Experts of a small language model.
Size: 16 layers, width 512, vocabulary 32768, 204M parameters.
Experts: 80 experts in each of 16 layers, 80 SwiGLU neurons an expert, 4 picks a token, a softmax router.
Training: a variant of Adam for the experts, 9171 steps.
Below are experts of layer 9 (counted from 0) of a mixture-of-experts language model. Rows are named router (the router's row for the expert), gate (a neuron's input weights, with its number), up (a neuron's input weights, with its number) and show model dimensions 256-511. Each number is 128 + 24 x the weight over its row's rms, rounded and kept within 0 to 255.
After each expert's rows: "comes after" lists some tokens at least twice as common just before its tokens as in all text. This comes from a sample of Wikipedia text that the model never trained on. Tokens count by the router's weight.

# expert 73
router [159 139 123 133 118 187 136 151 151  79 161 144 132 141 128 149 156 138 123 118 111 106 118 139  97 109 102 135 137 112 141 144 112 104  87 160 129 161 143 138 163 139 139  86 170 134 127 119 117 123 131 132  63  91 127 140 122 151 129 111 144 147 124 122 119 131 167  74 139 165 122 135 105 136 133 133 113 137 128  87 144 121 137 113 136 158  90 149 105 137 161 166 141 106 126 159 120 101 141 123 101 141 119 145  87 103 153 161 150 156 156 143 144 167  85 136 170 125 153 129 118 140 148 120 121 146  84 111 163  98 135 145 151 133 149 161 124 138  98  92  96 102 129 165 126 134 154 123  99 135 133 111 125 164 119 152 137 119  99  91 104 130 149 127 125 119 104 123  89 148 153 134 102 130 111 136 104 131 125 133 148 102  94 142  79 135 138 133 150 113 106 125 178 137 130 138 100 151 116 180 177 112 124  97 119 123 132 155 103 124 125   4 145 102 150 116 104 111 171 133 137  96 119 111 139 134  83 117 134 113 113 124 120  99 141 113 150 142 132 120 133 141 118 168 169 139  74 167  93  99 138 199 125  95 102 134]
gate0 [152  99 180 125 128 157 174  84 137 114 106  64 119 166 113 142 118 142 150 152 116 136 119 128 159 151 144 130 128  95 117 178 131 131 109 149  89  89 151 111 151 131 115 133 149 122  99 123 112 106 126 152 137 131 158 115 130 132 100  76 152 137 134 114 103 171 110 115 129 108 108 144 129 110 128 127 135 102  88 123 122 136 128 162 110 107 102 178 139 136 127 109 179 131 121 175 142 111 135 115 180 138 172 149 146 153 115 134 134 142 155 145 121 116 150 174 130 117  99 118 132 151 128  99 118 130 149 118 144 163 113 125 129  84 122 122 138 125 149 133 121 115 103 123 105 140 143 145 130 155 145 112 123 114 115 135  93 150 122 144 110 105 147 135 104  94 100 127 117 158  93 132 129 104 126 108 139  73  71 150 143 141 127 154 127 143 192 124 158 131 153 125 133 128 143 121 147 113 104 118 117 125  73  93 143 142  76 165 161 104 106 173 108 120 132 139 150 115 105 141 141 135 175 141 145 135 164  88 124 112  82  92 107 134 128 107 127 125 131 135 162 103 115  83 147 120  85 176 160 169 104 146 110 114 101 144]
up0 [133  96 188 146 117 129 116 146  99 107 127 135 105 156 133 150 122 141 130  93  97 103 140  87 160 141 107 165 122 159 113 138 118 114 117 153 159 125 125 129 112 115 102 110 127 167 108 117  95  91 140 158 161 102 126 119 151 123 169 126 151 144 121 139 145 107 156 175 129 165 146  89 119 136 120 106 133 147 170 139 155 167 154 132 128 146 120 151 116 182 146 125 105  72 109 146 146  74 117  75 137 106 137 167  53 103 146 137 133 136 135 124 102 139  74 111 130 126 138 145 109 157 121 141 106 119 148 144 121 110 118  92 143  70 123 146 113  91 159  95 103  73 120 109 103 114 154 101 129  73 118 122 140 116 152 137 145 109  95 127 121 164 128 140 137 129 109 170 120 175  95 131  92 136  95 131 145 113 138 102 123 107 155 176 163 140 138 134 151 133 143 118 150 124  71 100 126 139 120 118  75 142 132 137 128 120 130 132 154 151 106 120 124 123  90 102 149 140 135 150 225 129 147 153 153 143  93 117  71 126 120 160 157 143  91  92 114 127 111 113 111 143 125 140 109 148 132 148 143 148 122 121 132 157 149 106]
comes after: " \"", " (", "-", " of", ":", " and"

# expert 71
router [135 136 130  96 142 141  80 132 168  99 119 122 160 156 116 114 115  82 108  95  94 126 144 142 139 127 134 107 126 136 101 139  97 108 137 137 100 128 169 131 168 136 121  78 135 109 111  75  92 138 106  90 105 159 174 138 141 124 104 104 142 120 153 117  87 119 158 165 135 122 121 146 115 108 156 116 118 140 105 144  99 165 110 121 160 124 109 149 108 128 162 166 144  86  81 160 176  99 115 144 129 128 139 171 112  90  98 124 151 141 148 161 142 156 132 158 152 145  88 117 127 148 127 157 130 120 139  98 148  92 127 136 161 112 166 160  80 139 168 112 125  86  98 177 143 161 151 167 149 118 131 104 121 115 130 145 115 120 102 102 148 136 163 144  93 118 112 101  92 124 142 107 122 195 126 111  83 130  96 177 136 135  83 135 112 173 114 130 128 157 131 117 150 144 177 146 136 120 135 160 159 154 151  97 134  97 135 162 146 103 101 106 159  82 170 109 144 124 146 118 130 125 148  98 152 148  87 142 146 118 112  88 146 135 132 128 149 101 110 123 119 114 130 145 148 152 126 153  77 140  90 180 130 121 114  93]
gate0 [119 173 127 130 140 141 147 115 208 101 141 134 137  99 119 153 142 134 124 165 136  89 119 117 133 144  92 145 148 124 147 125 123 116 118 145  89 123 127 134 126 150 127  77 148 110 135  82 129  58 135 142 130 180 124 158 111 135 112 121 134 187 128 137  96 120 160 141 119 134 115 148 120  93 114 125 131 142 111 130 134 133 177  97 106 110 117 138 136 151 144 138 178 125 144 100  81 145  95 187 115 132  66 121 145 107 120 133 151 151 132 155 169 124 125 117 140 146 118 117 190 126 114 104 135 117 115 132 115 138 171 138 137 135 124 145 171  61 100 123 108 166 164 131 136 116 140 126 133 123 156 159 121 154 101 124 153 110 138 113 109 150 135 144 143 141 116  80 138 142 155 136 122 116 158 132 126  96 150 101 113 106  92 114 125 174  84 131 139 107 121 105 137 136 157 145 114  95 127 142 187 147 107 149 118 103 130 123 121 139 104 112 153  93 129 155 121 137 127 172 127 152 126 117 147 178 166  95 180 124 133 142 122  75 121 148 121 115 144 180 117 103 130 146 138 114 113 162  79 131 146 164 141 103 111 118]
up0 [178 163 140 141 127 149 146 152 136 113 155 102 178 135 122 131 136 108 152  87 129 135 130 133 102 125 147 107 100 120 115 139 119 122 118 122 124 111 148  87 141  74 122 148 151 131 135 110 145 143 133 142  97  93 170 119 148 141 105 130  98 156 143 155 126 111 137 150 144 109 133 109 128 104 108  99  93 103 146  94  93 130 149 170  97 127 132 140 113 152 142 146  93 117 132 158 125 118 140 119 135 104 121 135 141 133 149 137 131 140 102 121 107 127 122 127 139 130  98 148  76 129 129 107 106 133 148 162 147 120 111 145 103  93 157 126  83 102 148  81 126 109 104 164  92  97 113 128  99 163 138 153 101 121 172 144 151 101 137 151 119 134 151 144 123 133  79 151 104 142 102  86  91 131 116 111 102 120  95 147 159 122 144 121 115 120 155 129 125 146 124 152 139 149 130 117 133 167  97 107 103 120 165 119 119 110 138 131 125 108 136 124 120  89  73 111 156 130 155  74 137 104 107 127 168 126 136 166 134 176 157 116 102 137 131 143 150 179 102 121  93  70 147 144 148 123 139 103 130 125 102 149 129 107 122 161]
comes after: ",", " |", " \"", " United", " Stadium", " New"

# expert 56
router [153 141 113 125 132 150 128 161 151 127 155 128 173 102  83 145 152 116 157 119  83 105 152 166 134 123 138 141 141 140 129 123 136 140  71 131 143 120 183 134 127 138 117 108 156 151 113 113 104 151 119 144  86 104 165 145 131 152  92 114 163 131 114 119 128  76 144 101 116 127 112 129  95 117 144 165  98 147  90 110 160 121 104 104 158 147  92 162 118 121 174 185 126 127  99 172 147 107 101 156 121 181 100 131 102 137 136 124 137 148 138 136 134 166  73 114 148 157 110 122 134 144 113 124 103 150 107 143 149 143 143 153 183 154 134 166 146 104 157 136 125  99 127 159 111 139 144 168 136 113 132  98 114 168 122 183 148 140 133 125 156 128 124 109  95 102 134 107 102 160 136 109  94 119 122 132 103 120 127 122 160  97 109 129 107 162 125 152 113 116 136 101 163 159 133 121 103 152 115 158 172 130 143 135 140 115 127 139 114 109 111  98 139 133 150 148 119  77 159 138 149  92 168  82 124 162  81 105 122 136 119 133 144  83 140 137 163 132 160 123 124 126 121 171 150 122  81 174 137 122 135 166 118  86 116 115]
gate0 [125 111 132 204 158 131 143 103 159 133 178 134 200 121 146 146 121 121 126 126 121 138 145 108 166 126 133  80 109 123 116 112 113 130 106 139 133 131 132 156 101 161  83  98 183 104 137  81 114 126 174 167 129 108  95 145 115 144 139  89  91  83 131  97 129 139 120 127 151 154 104 153 116 143 132 122 140  98 146 139 169 111 124 139 128 135 104 133 117 163 143 152 101 158  99 148 110 131 154 137 149 160 163 107 152 105 182 166 148 135 147 179 155 122 113 158 117 120 123 139 138 128 144 111 142 111 120  97 102 158 125 120 123 147 147 140 105 102 124 125 107 172 122 167 149 146 147 119 160 146 153 125  89 144 127 147 161 130 128 137 147 139 163 132 125 123 151 194  91 122 124 147 114 139 154  97 152  79 102 123 105  91 100 130 120 141 135 137 154 146 129 150 145 125 113 109 184 132 132 135 174 112 138 129 152 137  92 162 134  94 131  96 164 100 156  90 130 136 145 108  80 131 115 128 124 172  83 141  94 107 126 121 122 116 145  92 151 162  95 141 129  89 122 165 134 103 123 125 137 161 132 188 129 162 168 110]
up0 [128 135 115 126 117 138 146 104 109 123 118 152 142 111 111 112 137 155  91 135 151 114 153 114 120 127 107  84 137 105 114 132 139 153 164  93 141  89 118 134  83 158 133 113 124 124 128  83  95 154 111 152  99  98 103 175 101 152  89 133 171 148 177 135 131 131 113 132 135 105 133  97 124 125 127 136 145 109 161 132 138 164 125 152 116 172 114 144 115 126  81 126 115 151 104 123 156 163  93 173 187  93 158 105 117 108 105 130 141 133 124 165 136 131 121  84 103 215 135 145 148 126 131 112 135 106 120 111 112 135 137 146 143 196 120 141 134  99 145 153  99 151 139 171 118 141 175 134 120 133 152  94 117 139  76 101 131 100 139 109 130 138 128 109 127 151 139 111 122 135 119 170 152 136 149 125 122 102 118 105  76 120 114 135 110 126 179 106 154 111 145 109 105 159 104 140 140 158 155 125 171 129 139 114 128 128 123 123 159 107 187  96 136 158 113 111 129 106 156  79  84 153 110 198  75 119 128  96  91 103  83 134 119 113 133  72 159 124  96 133 130 103 131 101  79 103 108  99 139 178 133 152 119 174 125 142]
comes after: " ", " (", " F", " University", " a", ":"

# expert 15
router [134 133 145 103 127 197  93 151 171  95 152 148 137 153  92 128 112 105 140  74 122  91 149 100  83 154  88  89 174 128 152 157 119 104  93 149 183 100 140 128 169 140 125  82 122 128 127 115 149 131  90  96 102 131 158 159 121  80 114 123 182  83 138 120 101 102 139 106  65 118  97 118  99  97 172 121 117 137 125 108 150 130 120 101 133  84  88 162 141 151 149 165 171 123 126 159 168 109  94 158 137 123 130 134  92  81 123 145 129 160 131 141 146 169 118 175 146 143  64 127 129 180 173 122 101 136 136 140 140 128 159 154 159 141 149 170 130 132 129 118 114 101 135 125 116 127 118 144  80 117 145 110  94 149 185 149  95 133  93  91 180 116 134 140 120  96 124 142  98 157 110 133  88 135 143 135 109  93 104 140 153 128  86 128 118 157 151 150 126 141 127 121 140 150 128 119 122 144 111 132 154 134 100 136 132 135 133 125  93 113 102  92 162 129 118  90 142 114 171 120 132  98 137 122 156 131 123  81 164 131 124 142 135  87 113 120 151 103 149 164  98 112 160 169 155 117  98 118  95 118  96 135 117  94 128  88]
gate0 [159 179 111 104 155 107 124 152 155 119 152  80 153 110 165 104 133 107 116 156 126  72 105 104 150 132 118 143 173 104 129 160  95 117 133 131  34 132 119 107 138 140 143 128 142 139 142 112 146 120  95 187 117  85 127 120  97 122 112 129 134 152 116 148 123 122 119  95 110 168  91 165  80 119 133 141 143 123 126 134 146 128  96 119 121 100 143 155 130 124 154 143  99 124 122 133  86  73 163 143 116 123 120 141 117 126 103  92 132 122 143 110 143 169 154  94 135 149 109 160 128 141 117 124 131 163 132 119 147 179  87 172 127 160 120 128 107  72 170 116  99 118 154 147 154 182 125 139 149 142 129 120 118 120 119 119 137 170  71 126 100 129 103 134 118  97 153 129 137  83  72 140 134  73 138 118 161 145 151  78 141 168 120 104 116 126 116 140 109 163  98 133 102 130 128 166 152 119 121 133 150 162 131  96 123 131 164 107 139 114 117 138 125 120 122  97 101 114 119  87 149 124 158 125 110 124 101 149 131 135 129 151 112 113  81 119 160 123 161 119 120 157 115 134 141 161 103 129 116 178  84 113 134  70 142 129]
up0 [136 132 130 167  90 155 103 154 128 130 153 139 142 148 123 154 139 118 133 121 124 146 140 117 127 115 122 157 128 147 142 155 161 144 121  93 156 138 129 189 126 102 159 126  98 111 153 124 121 106 114 131 130 133 114 113 108 115 111 115 106 141 103 143  56 107 213  82 154  92 170 160 145  63 194 120 138 118 119 145  81 128 106 111 107 147  98 120 108 112 121 113 112 105 138 111 167 158 158 131 113 148 148 169 137 100 162 153 135 148 137 142  77 115 112 166 128 131 146 129  95 151 150 116 111 133 139 109 131 116 109 159 135 151 136 127 169 129 131 153  85 135 121 155 155 121 164  93 107 105 149 140 147 111 146 150 114 156 113 122 148 138 145 116 165 166  85 145 156 160 164 134 157 190 152  70 129 165  76 144 135  97  82 143 127 144  95 121 168 125 142 124 145 132 119 119 114 135 153 104 132  96 100 131 134 136 151 131 107  95 169 137 117 113 166 168 109 115  75 163 146 104 130 132 123 130 124 117 133 144 130 151 153 172 140 140 123 154 142 152 119 117  94 108 111 130 138 123 147 144 149 163 117 116 107 111]
comes after: "\"", "%", ")", ".", " /", " —"

# expert 22
router [124 103 137 136 137 146 126 134 121 125 192 101 153 155  88 114 161 153 133 125 108 116 152 132 115 119 130 129 152 131 127 124  94 137  74 155 103 126 179 127 171 146 143 121 158 121  79 107 129 128  90 141 105 109 131 157 138 137 108 111 149 127 109 160 151 137 145 147  99 117  85 151  84 125 146 149 100 164 120 157 124 127 103 117 127 109  96 138 132 136 127 175 152 118  83 149 151 115 135 139  90 131 137 112 130  90 168 149 134 144 126 162 144 143 107 143 140 143  64 126 130 160 130 124 114 138 121 123 139 111 138 123 127 144 139 153  99 105 131  97 135 120 101 133 148 118 129 148  83 161 136  67 110 121 132 147 127 121 131 113 179 163 174 145  83 121 101 122  85 150 146  91 134 121 147 106 114  86 108 128 152 107  90 141  87 148 138 147 118 131  85  97 158 158 144 110 133 117 138 118 152 103 136 140 121 133 118 144 111 104  87  69 180 115 126 102 121 101 151 124 109  94 153 147 175 134  75 119 134 116 134 121 159  81 130  98 112 121 176 124 114 118 106 142 143 106  91 176 119 149 148 152 158  97  89 114]
gate0 [122 136 110 146 158 143 113 139 136 146 101 100 134 136 114 107 121 127 143 123 126 111 114 120 142 103 118 138 100 136 135 157  89 124  96 155 134 111 100 137 136 147 130 117 175 115 147 146 120 114 135 135 133 120  94 138 119 136 151 120 157 150  91 119 138 126 136 146 117 140  88 110 127 119 118  99  60 170 156 155 150 144 158 142 131 108 133 167 136 132  79 132 114  94 105 150 148 155  97 118 127 123  76 136 106 124 155  88 141 130 131 126  88 152 158 150 130 148 115 129 124 106 132  99 111 117 145 111 107 139 108 169 127  95 153 112 152 108 172 117 114 127 156 149 152 124 124 104 166 117 157 136  89 127 117  90 113 138 106  86 142 145 141 128 137 123  82  90 138 142  98 113 129 148 105 128 107 147 157 113 106 116  96 134 107 118 169 170 104 163 135 131 146 171 109 102 126 131 136 119 128 154 148 134 143 142 135 148 127  70 167 143 149 117  76 186 129 157 126 159 115 133  99 146 148 145 123 124 138 126  87 179 123 153 176 149 148 124  91 165  99 162 106 130 135 156 149 143 136  96 107 127 157 156 105 112]
up0 [118 103 102 120 140 164 142 135 152  88 119 138 137 114  89 126 125 159 145 154 141 107 153 168 141 120 150 155 135  99 132 146 149 131 123 137 201 131 135 111 140 132 119  51 142 100 199 107 137 110 149 162 104 157  62 134 150 106 133 128 141 120 184 167 155 112 144 170 136 148 155 144 106 132 151 133 120 165 144 107 158 142 143 112 155  94 100 122 161 201 130 130 123  90 140 133 134 130 129 162 139 126 114 118 117  45 105 173 163 146 126 130 135 126 134 157 121 121 125 144  85 125 120 122 150 150 103 176 156 133 119 120  87 122 122 148 128 126 108 160 146 108 129 148 124 147 164 148 127  88 131 163 141 154 114 103 157 110 119 123  97 119 131 129 150 106 116  66 155 163 127 135 114 114 102 177 106  90 143 145  75  87  99 149 135 145 101 130 143 139 127 127 108 111 133 150 115 145 112 132 137 110 102 119 112 143 124 112 152 136 122 119 123 133 109 153 142 144 122 131  97 103 104 134 177  95 141 118 127 117 143 127  95  56 142 118 124 155 129  94 106 101 133 153 129 127 134 118 160 112 123 119 155 125 140  88]
comes after: " T", " ", "T", " M", " F", " A"

# expert 52
router [152 146 117 126 137 119 118 172 164  96 161 153 128 143 109  98 119 121 122 136 124  90 148 157 118 110 131 107 144 128 149 157 108 130  85 163 123 121 164 119 128 120 136 120 165 147 141 118 100  97 116 113 136 111 143 131 141  65  80 107 101 129 120 149 102  73 178  95 109 132 142 152 108 106 129 106 140 112 143 141 108 118  98 159 135 128 114 136  92 120 178 155 130 137  93 161 113 103 104 132 117 131 121 125 132 132 117 113 138 123 150 152 170 162  92 146 149 175 122 141 119 138 149 127 153 101 109  74 160 122 147 149 175 138 151 171 140 115 118 107 107 109 106 128 162 114 117 127  99 116 162 107 107 178 136 162 113 154 116 117 149 112 161 136  84 104 114 116 103 118 161 118  78  95  94 100 118 115 139 180 165 112 125 158 114 160 135 126 136 139 101  80 150 161 128 153 139 129  99 159 139 117 151 109 151 107 123 168 136  83 116 100 155 100 162 142 117  96 119 145 120 115 140 102 143 169 109 121 114 126  94 110 115 122 148  84 150 124 134 140 115 125 142 127 138  96 108 158 125 143 156 133 143 111 108 105]
gate0 [152 141 110 123 137 126 160 113 140 118 150 125 140  89 136 135 105 119 108 110  82  64 144 124 101 129 111 119 144 139 138 113  78 122 108  93 170 161 142 180 139 107 148 154 151  89 129  88 142 139 123 124  98  90 146 154 144 128 113 112 126 129 145 128 119 112 148  93 132 131 102 137  86  98 155 122  94 131 128 144 157 107 149 148 166 142  89 153 123 146 157 132 140 152 143 149 150 109  84 144 163 118 109 128  76 158 153 129 120 135 104 125 170 144 171 155  99 136 136 131 124 127 117 159 153 152  82 149 148 163 131 137 105 128 140 164 126 151 153 112 158 138 117 141 107 108 109 103 109 205 112 127 141 131 115 130  89 149 141 107 146 133  83 128  92 125  89 193 150 153 154 133 138 164 119 153  92 144 123  99 158 149 110 116 116 113 164 144 142 123 104 132 149 111 129 123  81 151 183 108 160 147  98 139 149 124  94 111 123 112 137  73 132 157 120 136 116 148 181 124 163 127 153 135 138 158  95 163 100  89 135 125 126  86 148 118 124 128 159 155 121 131 104 144 142 120 130 137 150 138  99 115  99 118 153 147]
up0 [119 116 161 145 157 118 143 147 129 136 112 142 141 133 155  89 143 137 153 129  72 101 111 117 143 168  82 147  98 157 151 117 130 129 132 112 134 146 119 122 136 113 105 140 123 127  86 163  99 181 127 183 136 103 121 106 185  95 156 113 142 203 133 117 162 122 140 126 144  90 129 124 139 158 123 169 141 159 127 159 103 112 130 153 152 171 101 101 126 134  87 121 149 139 118 112 138 114 134 153 125 137 151 111 127 135  91 143 114 110 102 123  91 149 102 162 136 121 169 150 130 124 132 147 101 144 123  97 160 158 142 125 117  95 120 123 153 130 185 116 177 103 116 141 128 120 120 129 135 142 128 139 128 151 139 143 116 148 154 119  96  97 129 110 150 113 181 122 110 125 108 193 124 148 140 124 149 131 149 134 116 145 105 146  83 144  82 193 159 112 119 127 160 136 139 116 112 134 133 175 139  97 138 153 151 153 149 112 103 133 158 117 144 145 120 110 132 127 122 135  74 121 165 112 127 144 112 150 102  96 144 124 119 148  98 132 120 156 118 178 170 178 149 101  93 105 126 152 127 105 112 126 115 137 141 135]
comes after: " a", " of", " in", " as", " his", "'s"

# expert 43
router [124 112 110 130 140 183 120 121 137  76 130 138 155 145 115 147 101 100 103 126 118 104 119 162 115 101 149  87 152 124 129 152 129  79  77 166 107 111 172  99 131 115 155  84 135 153 120 133 117 109 124 132 134 108 193 177  96  91  99  79 148 161 148 149 141 111 168 101 114 155 113 179 112 132 132  92 131 160 100 135 105 121 117 139 126 149 106 143  91 129 168 143 151 151 136 159 130 108 125 150 107 147 107 148 110 125 134 124 136 143 166 119 147 156 145 146 185 127  80 134 119 128 165 116 132 168 144 117 115 134 167 170 118 110 173 133 103 120 117  82 118  96 129 136 118 137 103 149 126 129 148  83 118 147 146 132  93 128 110 113 136 166 170 157 124 113 111 104  97 127 141 133 116 146  94 116 103 108 118 127 164 104  99 167  98 152 163 142 106 153 132  98 130 177 165 108 120 145 116 165 147 100 163 118 103 140 132 150  97 136  85  98 166  87 143 139 150  86 125 123 154 127 145 151 154 148  84  79 110 140 117 114 152 126 151 129 146  99 140 165 118 125 117 186 193 152 134 121  95  86 122 125 165  92 100 129]
gate0 [110 106  90 162 150 138  84 127 104 132 156  94 142 145 154 107 121 144  93 127 120 102 119 115  75  83 139 156 199  96 125 130 157  77 128 143 105 111 173 153 145 130  76 139  94 113 114 112 169 130 119 162 138 123 132 153 146 131 131 120 110 106 165 148  81 121 170 166 135 134 125 121  75 135  77 144  81 112 135 147  93 121 119 136 127 110 108 173  81 140 150 143 129 144 125 141 154  96  73 152 119 135 146  96 137 133 113 136 143 151 138 168 136 147 160 129 116 136 131 122 127 152 124 101 116 126  64  99 184 184  98 134 134 106 154 146 107 130 111 119 107 129 159 134 124 113 157 164 138 148 162 109 126 166 141 177 107 165 134 158 114 126 115 148 102  99 134 151 136  92 118 118 127 120 126  77 156 129  81 105 137 150  93 127 126 136 151 130 109 123 103  92 109 129 116 131 142 115 124 128 104 151 187 113 144 100  88 160 107  99 128 122 102 121 118 113 117 111 100 113 112 142 125 186 120 165 118 179 149 134 151 175 111 127 129 169 101 133 161 157 125 116 163 141 153 167 116 140  96 100 131 137 100 122 115  95]
up0 [161 164 144  92 175 129 124 135 121 139 123 158 134 152 122 133 121 125 163 118 117  59 114 171 143 136 149  54 146 132 199 149 125 101 116 113 145  84 155 138 129 158 119 142 153 100 136 122 139 132 137 109 120 134 153 147 139 106 134 132  74  78 133 158  91 111 154 109 105 138 123 105 138  70 141 108 130 134 157 115  65 123 164 150  58 124 146 110 108 137 145 129 143 153 112 145 103 134 155 129 114  83 117 137 112 114 124  93 142 105 139 135 127 128 116 136 128 167 152 140 101 119 115 118 148 150 165 123 158 127 136 125 118 149  91 128 112 175  82  81 125 122 111 146 116 115 154 112 111 153 123 139 144 119 135 146 176 126 140 117  96 184 158  99 147 142 134 115 128 152  59 100 152 131 136 121 160 125 168 118 151 172 107 124 110 127 121 124 146 120 150 130 147 149  99 173 137 115 107 115  89 131 137  91 127 111 134 127 117  99  96 133 169 119 104 102 127 105 175 110 119 151 109 158 121 151 115 127 123 122 139 119 117 140 104 150 118 122 112 142 138 110  77 144 157 110 147 116 130  76  96 140 133 127 127 129]
comes after: " the", ",", "|", "20", "°", "19"

# expert 54
router [145 147 146 123 153 145 135 161 158 133 168 114 148 154 143 102 119  97 129 138 122 125 130 163 139 136 115 151 161 121 168 169 147 123  90 149 117 123 122 107 149 149 122 109 134 166 129 115 102 124 118 120 133 121 149 171 102 119 128  99 116 163 131 113 133  83 147 131 118 129  84 159  81  90 118 140  92 143 116 145 108 138  86  95  92 163  98 141 112 126 129 175 109 127 119 137 137 105 127 119 109 164 128 147 134 131 133 140 132 135 156 145 142 175 134 159 161 127  95 129 101 155 162 135 110 146 122  83 149 106 112 188 144 149 158 149 152 100 117  81 109  83 132 135 163 112 144 169 154 130 134 137 141 146 130 151 123 157 132 125 115 178 169 151 112 115 128  89 128 163 133 123 109 171  99 101 118 145 112 150 132 129  93 176 131 129 138 148 140 116 139 137 136 171 143 106 139 125 122 203 149 135 133 135 148 136 125 167  96  93 111 106 145 102 146 102 137 109 171 135  88 127 158 133 142 172  98 106 121 129 119 128 141 112 137 137 142  92 178 136 125 157 110 155 178 184  87 121 101 101 125 182 134 129  95 118]
gate0 [141 124 168 136 120 133  97 145 100 134 121 111 122 138  86 127 143 186 100 153 131 137  77  65 111 119 114 153 116 139 136 116 112  93 115 125 148 114 132 143 119  92 182 111 122 125  95 158  86 120 122 116 136 109 158 105 154 145 139 157 142 153 122 111  99 134 152 114 110 105 141 116 106 162 126 139 173 145  99 139 121  88 107  48 114 169 132 160 131 122 112 126 155 138 140  95 134  98 147  96 133  94 134 103 102 100 135 132 110 147 148 138 121 162 137 133 113  82 111 133 142 155 157 110 145 180 104 159 150 135 118 114 136 111 144 114  91 133  99  89 133  90 157 161 129 119 145  92 109 135 115 113 103 142 137 141 108 140 102 107 173 160 133 116 128 101  97 126 146  42 177  95 100 122 129 193 128 150 132 103 131 176 158 116 115 102 123 114 114 149 148 137 130  80 119  89 116 123 127 117 133 155 121 138 139 147 173 153 139 112 121 144 144 116 119 118 101 158 126 133  77 129 136 103 165 145  98 112 177 121 143 130 124 139 139 129  86 115 159 108 121 112 141 118 119 152 133 152 136 155 115 133 127 114 116 107]
up0 [140 124 115 118 130 145  87 115 112 142  98 158 121 123  87  94 122 123  96 137 126 111 115 104 152 107  89 156 124 150 127  85 118 144 134 128 136 122 124 144 122  83 138  53 165 130 136 143 104 135 152  73 126 139 109 104 128 111 139 179 131 133  93 136 116 120 103 133 137  99 133 135 136  99  84 158 146 140  79 172 112 112 149 174 128 141 107 123 126 154 132 133 187 121 129 131 123 111 146 135 157  91 113 120  98 150  98 137 144 141 187  94  97 124 168 141 150  82 131 124 162 150 112 129 200 137 122 120 123 136 147 139 118 100 171 128 147 130 102  90 139 103 154 103  84 136 125 130 145 100 147 134 140 166 117 140  75 114  88 136 134 140 157 106 129 108 102 151 113  98 107 115 137 103  96 145  95 113 130 131 110 136 105 138 140 130 147 186 131 119 147 136 157 109 133 116 127 127  80 138 130  98 104 128 144 127 122 136 178 144  97 124 132 101 142 131 154 115 176 129  78 128 188 134 109 155 144 136  91 139 117 139 109 120 119 132 126 118 160  86 146 161 138 159 129 100 102 126 141 142 133 117  94 150 123 136]
comes after: " the", " The", " a", "The", "'s", " its"

# expert 16
router [147  93 145 109 136 160 108 141 148 104 126 159 166 137 105 115 111  95 114  92  87 117 157 178  94 116 144  99 167 143 130 162 106  92  87 145 114 119 177 119 141 171 155 109 119 143 139 103 119 129 107 129  87 127 130 144 131 129 132  88 150 104  98 137 131 103 125 144 141 111  78 113  89 111 117 127 137 106  97  85 121 142  76 134 127 125  94 147 124 138 183 174 167 146  74 164 178 148 121 161 117 128 113 129 104 144  95 132 130 154 153 142 158 168 121 138 149 149  96 177 131 165 145 127 107 130  97  96 131 100 129 125 159 123 151 116  90 123 130 123 142  87  93 131  94 117 114 159 119 117 132  69 130 111 126 136 135 113 137 118 139 147 154 153  81 107  88 116 117 131 126 110 111 148 121  83 125 133 146 143 124  96 126 164 122 177 120 136 174 133  82 127 178 151 131 144 163 126 111 140 137 105 136 113 157  88 140 172 124 109  80  77 127 140 169 148 141 110 109 118 160 131 159 129 175 137 140 112  83 124 126 141 126  95 123 144 136  85 133 144 144 119 138 154 157 136  89 154 108 145  86 179 122  95 137 119]
gate0 [123 138 109 141 159 141 109 127 118 152 138 169 138 149 145  99  86 102 114 120 132 111 183 126 159 175 141 137 125 100 126 143 101 131  96 118 121 150 107 110 164 175  82 122 163 103 130  93 120 119 162 123 137 156  99 116 120 137 112 153 112  77 104 151 120 147 122 142 165 113 114 172 135  89 141 149 117 177 142 140 143 128 132  92 107 110 124 109 105 121 114 142 155 119 133 143 167 116 102 128 108 135 123  78 138 158 138 130 129 136  84 141 138 150 180 104 112 130 120 158 123 126 124 194  95 125  99 148 171 136 138 144 151  98 144 123  51  94 110 146 134 138 131  65  93 120 119 125 148 111 140 108 103  93 145 178 129 146  99 152 137 145 114 129 106 133 112 151  79 140  99 164 135  76 144  99 125 102 133 145 100 119  96 134 119 125 180 145 124 130 116 126 131 157 134  81 131 125 149 119 102 100 154 123 167 119 139  77  84 110  89 109 159 125  90 151 117 112 175  88 129 116 143 139 143 127  88 161 109 144 133 123 113 122 117 155 133 117 103 135 118  92 133 151 130 100 141 170 109 121 131 100 148 102 130 100]
up0 [107 116 130 143 146 110 144 102 148 175 144 150 124 136 153  94 119 110 118 135 128 133 158 130 129 185 114 137 105 131 139 158 126 150 129 120 115 115 115 105 135 160 106 133 122 161 134 120 116 124 172 120 133 168 117 118 152 160 118 159  93  90  97 131  83 171 119 170 160 110 141 139 130 108 121 139 151 142 111 141 154 131 127 117 114 164 111 146 140 117 108 149 182 154 139 149 137 144  96 138  98 109 130  77 160 148 132 105  96 147 106 154 105 136 172 115 127 119 114 144 190 137 106 162 143 104 103 131 151 128 105  85 114  98 156 113  86 109 146 116 119 166 139  94 110 122 119  80 106 132 143 106 111 107 139 133 100 108 106 141 129 156 100 125 140 125 126 150 121 132 135 153 148 106 144  83 169 112 137 158 128 122 109 115  97 128 150 145 142  94  84 161 136 158 134  92 123 114 152 102 129 132 177 147 161 122 127  94 100 136 103 107 116 146  99 158 138 113 134 113 149 119 137  93 141 131 100 125  97 117 152 131 113 169 159 155 134 151 124 122 126  81 162 130 133 100 122 141 122 141 162 113 146 118 149 118]
comes after: " ", " |", ";", " P", "C", "1"